Weights of a small mixture-of-experts language model, trained from scratch on English Wikipedia: 43.7M parameters, a variant of Adam for the experts.
Below are experts of layer 9 (counted from 0) of a mixture-of-experts language model. Rows are named router (the router's row for the expert), up (a neuron's input weights, with its number), down (a neuron's output weights, with its number) and show model dimensions 0-255. Each number is 128 + 32 x the weight over its row's rms, rounded and kept within 0 to 255. Numbers have three digits each.
After each expert's rows: "comes before" lists some tokens at least twice as common just after its tokens as in all text; "gets" lists some tokens that make up at least twice as much of what it gets as of all text. This comes from a sample of Wikipedia text that the model never trained on. Tokens count by the router's weight.

# expert 5
router:147124082109134072121157121149084126124079124144105181198151108147124141111103119154115181134149128082107133134106116151061107111094178154103155122136141064161114179123090152121121146095124097144146129126116125169166122122105115178163183093141102114109143121109084133142106150084176096137038113127141132127187106086178087103114104118089094150133094107141144122144108108097115089120148165041154108167151079155078064118068119066101151115170139067122116120123076137102141158038166098088052151045109148140129191133094098120094173144152128143072145148103115084163166079108161115117134094131131099175147147169165129076171174137112106150128066097047115122151138098137129145088124106095124125104147102094157195083129112129160134145178097126111137149209174113126056120145092140
up0:154135127157130095142138204115133134183053159135088101097161091100129004129077111132122122121170156117149097086198131130160055089109123154175129084121126117139121130127099127103131107084125113145111180145087193107096124097097142126115119094126121102126123158097154138116082142156099142084123186126078110107112130127109169119115190154087133125131131121141069154129139150166124130102155185171178154122079115132080137080129189139124175137152169093114125083151141142191098082115143152178110157130111111143110182167088132147091165131085148167052129180110089134169114178092130084110079116108116137169112107104153066152100080142150125086182157052228095140131149129177105093122114147127124114119098124103184145121167118142132031145109196090097155134140119112121112155151153126
down0:141087219123140121157156111101123150062102108093086126134109208091123136161069150159100162136147108099193128164153095162098143147087157154107108163103137128142101141151102132124135157094167156157142104075092166114152149146122080086152120119131110110136124141082144158120095109128158130111103143170103116179119108129182043130109127135066211183099103148142164119145127113136156145115146144135132091149086145137142127141102125081143156088156109056104122102144177065193189129106095078153128144077055114091086140197097173131157114136142090102073100146131125145121117114154142167163127099164115081142119122120126100121130094133155097083105111115142119119137117035084179193082118124125149085075127167169172186129150081235128108158180127186141173128111149148168176124123115118
comes before: "1", "2", "3", "4", "10", "5"
gets: " ", ":", " $", " (", "°", "–"

# expert 41
router:101107143093098125139106123136168159148102145122136143085183141113106161146115090215160125111107169111158174160143142154156135132151103128123148127109107164131127130106184178094102074116135090200115196124124134110171176134129119140127107185127138194072140136074133128075100102140137148101127102100173107165084115104112096219096136131155103122152157075093122133103163123142088146130151139117115105151141120077072125124094133192101137153101120169089094133074109137154112122153146099144184095227111127088138122109157156098167152156066146140173123082107164063175101057121153167186101118149127080146147173142058170151158166086113048113133185144109153126137131098174161132098082118097188158147107148093198102062121073128139137121121160163152120122117086160188110067133120123
up0:153142159104174180150134118095171125075134132085112091126151159112143115122108134106148129122055085087127130132170068158151156084092193098190110118108122166141132142119131124075175160121114171144152103096213161183119132113118115149134115111128112125127140091167127112103145115133110099109070152146032155140160191142080177131145113169145156122105122134168148180093151071109087128174129138141115104149113152172074174102087138141087132109174152119070147203097096122184111100083179083118138150087048091102159112087116208127113079102140153087150140170149129162123138132150107147143059159076132109110116123091098130148237075157117109093101135157092128179081096112103160129099143106168126129120140143106139100096146098143221124112085183122111120079114102128131131126138177152
down0:155163133167149099142159142118134113111116146131162128113095081129128142158160115044178106126178137116101170114124163137121075051161109177122134147150116126157094104113114084136156118129094085184167127107180126141125111128145092163098130148100099142155133093164104158112092132061203099149128085095139178134111089085089138126166133145176146136212123130107136140132133070120113143136184111171135145077090134096055111153141146120125159068161111060085090164133062072103169094159137087111115111097175162154210144139194165114142120127128168140146147094113141075104148169178124092151126107108099113141141157120150125066112135181111149111131181128132202094136111146191136197156043112105166168149161128081102144094137129170123149071092104142077141166090134099169170076126105167
comes before: " the", " ", " a", " his", " which", " its"
gets: " in", " on", " at", " for", " to", " out"

# expert 32
router:151113160134131144135134128181159117192178124182122144184136127071113136104183151131145137114090178125138133139112110083111069110133158161143156151128104100169112198129097149162111149130082199156112115132155122135153174160136126111155172134129109137200101149102108140063178212133164137121112158146183098144124133171126156117125186115109085130133142109153132105108149176093137070106096136105121184135127129098085127085077134103099104121132158068127122149129055150074115155085150163063107125087070133113133111163111130131118204149138170143126154108123114069113194137104154127074126165085114082077194075121096137143090158130122085106101049144168074099115134139075091106126117091126107142151082108160073190095122097160178075069173108123109118074152183113117106163171099165
up0:100068068147132090086071137126098132124147081156097140179125134176115194164012097063157234106132098137135096096080158116101123136120126105085117157180123141101155179152066162095127113087150124127138146160179149151175129094085097148144171115151153016133115151140138134125137171166091173092196126127156092150137070150138083148114114130146181131112126113154152048129104081124110123117174130144098133137126193118086122179177154144122112098163099143130201111089130072113092154138139117094132120139143179152102227172158163127199118147136134141132151134086145148133114153148148108183067139155085102096168141113127143157098075128127180125171136103147084086162113137111095105119138139143132096156129158103122118150118125145098086137156127142137174113113114091145150127088137141
down0:130142097131105133145118108127075123095137146158139162147083149132142165140105107134114081092151112186160172093107105144094091142121133081140129143124142175107106139139142098128099071138111072151122115143154146119162151161145121111146127133095166098116129131156168157120169151155121117137189135205165073173189101039058136134073123130111190124123092090153192127180149121107090132132166120207086194111122167171166153155200109106123121165155124072160117163094090127127141200160151088089060117150153124188132124136089177131184156118167095137161171120111113089126093219121141133159166101110081115110076126137127125125141077130105110165202156109147118123052131113124089102121119190089126136166115122105107186104100132111075151129129120135121157068136186100119153082102215135
comes before: " |\n", " |", "0", "1", "2", "3"
gets: " ", " —", " –", "/A", "00", "%"

# expert 8
router:147144138143113113110089099133144132162133160075146082140160166189109149091117054130121081113094187161188150164165109166103149146153120114090183155126149120104149137163094147068143102115092110130133167112116079138143114164052131162159154186147101124054104111115115129139155119159106072075085086134193136142135137083168089127131164121141094161145175117085091176145157097174071131153176186074116153111130072082133127104181157212157118138138124130180071155101145119142134139136129101151160077208074106136126167120108132131174139139065103170153139143082119079156052129115171135154136140135127095216141126145091150097123122157142072130131159113116157099108129113070207129138132131181148133141099148104177104057135076138140103157109112162182110165123089108145115157132130146
up0:139170127121147174125098126207115120160101183086150097128098097095134076128105140090141077146112107061124118118116094157113095177189124106091091159173142105167140060180176109119141106075149104045113147128113157153090082187135075162177177142152166142133113154138176182136133120091118139079142113094118142107079143173140135066106142043138111098080111066132156168114119128160118159072159149151116171140092121141186120082100132130151115121122132089137146091116187108083161101100170162115159147145141066127084138140104157141124184074115112121140123137182109125133112065211112093144154139100133113117095111132112129130139124164161125163188166125128177103166087138188107188164187078134140151133138115126136134180078117090148140111138083145169070130100159125123218141153133155
down0:137176120055117142094131098107159138157076134131105132067214172138097163096109094135115123081128125117170118171121090101067158121118093157142126146191105143114142069148177098093146078141142158097089130074117160140105107140142154169149207137116147152053148164104157146128167154092138118097143145141115111160143153154157105095134150093079060144100172125149170105141149129145113084187136171152133106068124154114209136114155125110055130079168202148169122076117093097096208131118129148136182123130136102108085142157097140117122184116093103121093145130128135129124125116172171117186150161077174163133118122136200179139149092136213104097166129130120110157163095078129172137129110109075163141138125128127084096197087162149156122127135123130126120125061123111086089208106124113
comes before: " the", " a", " his", " its", " this", " their"
gets: " of", " for", " to", " by", " in", " from"

# expert 55
router:136154111116147101105177142140138102054135132158147093214139112127162157086122102137107115137194104063134137129139141129086110125076150106111130125168151135144160210145109178118140188162123144178193108086080043074081136184123166131143143118142106103102151072140131150186133139138143167097137125126166122108151129124153105088129105138118096199169096177086118080106053087157174087143042125089153156131103141061139141151175099117132144145198088112115134099134083136071134118120122147113051096073085099091120106184086180177161164203098111152160103150146156157176114188169131104163117157142141124134118156149151136094157057149119075127113120119139167130171174147115123113088103161129141174136118106118143189143128122129159155120194152096142113137133104132139118103124102089
up0:127123136158135110132149155136145109126131119093106140110152065151135113103122106139185123068112112081120097176125191111147118119157141103127088130147148103111144176182154164097157155126197115102158023120152142138172087143104100097160143135087104131126158142113136104150152167165156062151110129148137119069131080090136159146129158068134124137094140108101154094100114120100075145115195146106101136092095153099081161127108135159091159099146142136145144098133117174128107114135135157077098166127160094101158149164153115064139079137067078097127121131085119126125124144109160126177167142138093173047106142194184130193149173075065071089129124147139123143156138104088126174146106103185132123158125149138187154148117124141100023110144158131115229093086047117102173119218131135
down0:085123175139126158130134132159135102108102208092113178120093157184133132137146139105115094156133138110125050154129119082130126184132058105149111157106078105136141132129131148099112099128187059129122118159176093128154175096118155122133154097180145054134115087138044169156181093186110095130097130141124089112141141122145146129167142108139167125107162084094107133162121135114027089094165129136106139144197102084096101158078121140114117157143147135137127087118148164220181148068112132099154144161131124148123113187102108109070141142144120101079111108128132134093124113178120178161205113141135109067108133106128116148085119127142109071126139097095239086079099137145113110153176169130111095153108213148123056120127133150073119151110141128187175154114076123137096138152142140
comes before: "201", "202", "200", " ", "199", "198"
gets: " ", "|", " |", "-", " =\n\n", " UTC"

# expert 45
router:166162110123117157104176166126154173134108155120145148130130150141087116096118144158117072123143196154099152134119097108102095147107126190144191156126128089086100144136158121093149133176087159122116139146097094154075114128162099147153165149126130082055166087131114116151131161195105141087059063144146153079101135122094119157105175136137047188168157107095133171136132120152136177131071113155135124133141135158145100112122135158090100132155139210107140084121120163124087076087158124145122108187066119134140121136103174124120146121101177166172121154111138144167158154132144083182091187123111172143132079108064143108177173173125072136133193105104156113116216118086120134108091184106148113157159109171155133100126110112128092027158176128206135124131116115179140075136199110
up0:128124095148173115123143133125051162114169094080101100143147160130157086079098130113150138128104153101106107210171096131180119144134164171133117149092132149113179163132143166102081101152133158178131117101203167118192131145103152129132141089164144165167119136056131102147150143150144124098158121167146092109103129124090152199084137144122117116136154137192123113140175143087114145163136127149085150157119190121124145110079151139131128153083155116127126140126117135128123166115141054066114080090122137162128186131089165123176186141123130131103210138167108085119120119107162097121094165104080089140169158128147124133172141154052145179098097106131110144122117140159091194039098142161082134111146120113159144069098228130185099116138149167144200139110111159063058118183097183
down0:133137159095083167097149159126141151152130137113088133072126112114175135096152130170134095076091178082149099136139175102106157143162102077122144210129129120085169108103133184109098095143159087125133117077131078083160163114098121134126108139115094118094123087164161082090109127133113145173118131169142089112096078094154131147153086116135099143117192081085116120076171127143092160101111106151170114145160083094135137083156133122107177139101105082190140135137134136168156135153119072091163081139129099105048120178115108080170155116155133138192162129150164060194094144182181143167162148110102107163138162155073110127160133126146153102103176115157076030104121178113130137189058161125124129048123129100152144089142169119104129159119132074106102172089138121192094129120064167
comes before: " ", " the", " October", " January", " March", " December"
gets: " the", " In", "In", "|", " on", " until"

# expert 26
router:171100160083163140086154127148122127120113090170139090106141143125129121058124121124136131137121079157170055121098145186092128170157135184160113113160200141114091142164073161115124154126177083154118092115127125163086156170134142089120143118097125162068134107167176146176115120088110109084169091191152145173104116100102163128125149137125078146172152132067144073106104127140100172186114174089056083158098042094146117131124118101157143075160123123108112135139183153115144099160095156089086116102151115166119112157092127158122124176144131181090114170120150101169142158156158113135122155165093130123138078123078168119139110145155070145095193070156184108166177047097079180185111102155072132158125143179076138086114144099156098111132130084181119107174141134162118122165079147
up0:097111133156155122156113079096094075097135168165187127139086113132096165167187045175171163156152155081156106109126119157137088122139069175129122052144116137146147109164138140143149056103133131132117125113092091097149132150139172187137058156075162126121162174124186164134163183140093121111137186133171172127051133104114163140163127137253123123144155134112196114159105164119128170121119114096120119109081162109162165052110171131174115076137149132187115171099122136134119121136136112099143176136145143170111125102142094125118087132136178116147143123117118112147175121145150099084164170133166084143101155094113116120070085153141188114117129174144119139128159155139111081135102100138101113139066088131120128136127091207156127160173112135074112151111160163156179156081184184
down0:156115159086104144111091146172116088102146100141096148084132094123113113112099121119098142136171145095142075100114185112137105112121131155041118137162145100122130137183098126107100130069044103157097097121147111094108117186096133112223119160104136129101092116174142139143143125143135171101075206158141089131106091128110183149130135127175059127117172142101155086122185124074062099130155137121099123164097093129154103158108084062137083147152124102194071120119161111140090126115141095135130119114163141102083127115114116105044144124161170198096136131178133095131187083198109138056098143088163104120158161098103162125066124097138117117095200078092126099149160109138126142178180099098092133134141132179104073152128129166104141113057153171124135147120150162071171114091089142
comes before: " ", " \"", " The", " A", " D", " S"
gets: "-", " |", "|", ":", "==", "==="

# expert 1
router:137131081145134128102118125112129181122106119146101102131192129192111153108130075127137120077114167172152140175130140161087121096168097115170178110121144088081144117142089165098101095125112103111199131122089106103093119159130137165161182177168151160106122102100093181099109224183096073134107104128183125107106089095165152080184203106124074123134193149047110099078134126083080112120128109131094142164124122119122183125104145188130122147150121168155154138122136114063146114150150134134138080217102151099151134141099113093143154120117097170107164072054089092167104103122116121176227146097089121175119141132083158102097140186152092169143176118158160104112195136102157117121108164184146147154067113163102140098131113120109132159099129114098118162126110144139176108096117167
up0:142176141084090186091086147025108178116117157161164130155076143126161121084144120169140106082117169140114124177164109104130096140175147103117115144106176083193189092159190165180085084114119173127137144104094166160070160180146151212138167125085117141123125136146148223088088099104156135108173115117136114133097182136134121092146113084168113069165141098104149164100188138125099117146167155135121141112135140166166102116152186134135152130103151136140094110084106115172111143108113171112138083172106186147078094118111168119130148096166132114131126112133092112107210080123130164141161136105151104155108170131160146127099102172153123167083114131094130174111107084186202125152139158099152090124131185108141162152066158170149102112063174146146129124182131161166122155110175133
down0:174156158172138074090136101150094117116074150159151105174129157151136170142134148109128130120159152160137190109195087146065134123124128124105113120119144157118149091147137116165127124139059177142132171102165180104066142188133129165092151148084126124139071102160154139088108091107134122151144117146125093031129146130094118123097147108115081126108154090094122175100155078118125068214202151111182102154114130125140091135183143090101104121178202142113083043109139119116175117097121149130174098151086155169094082138087145140172105102154210105126072177100070158103129129095081076172165149107126123137132107122165162082122103126158109193079168086081157129130147124145147070133117152137177082137074139116139191144095099116095118138114142162144124148136117110089136159137162064
comes before: " the", ":", " a", "–", " office", " •"
gets: " of", " by", " to", " in", " for", " at"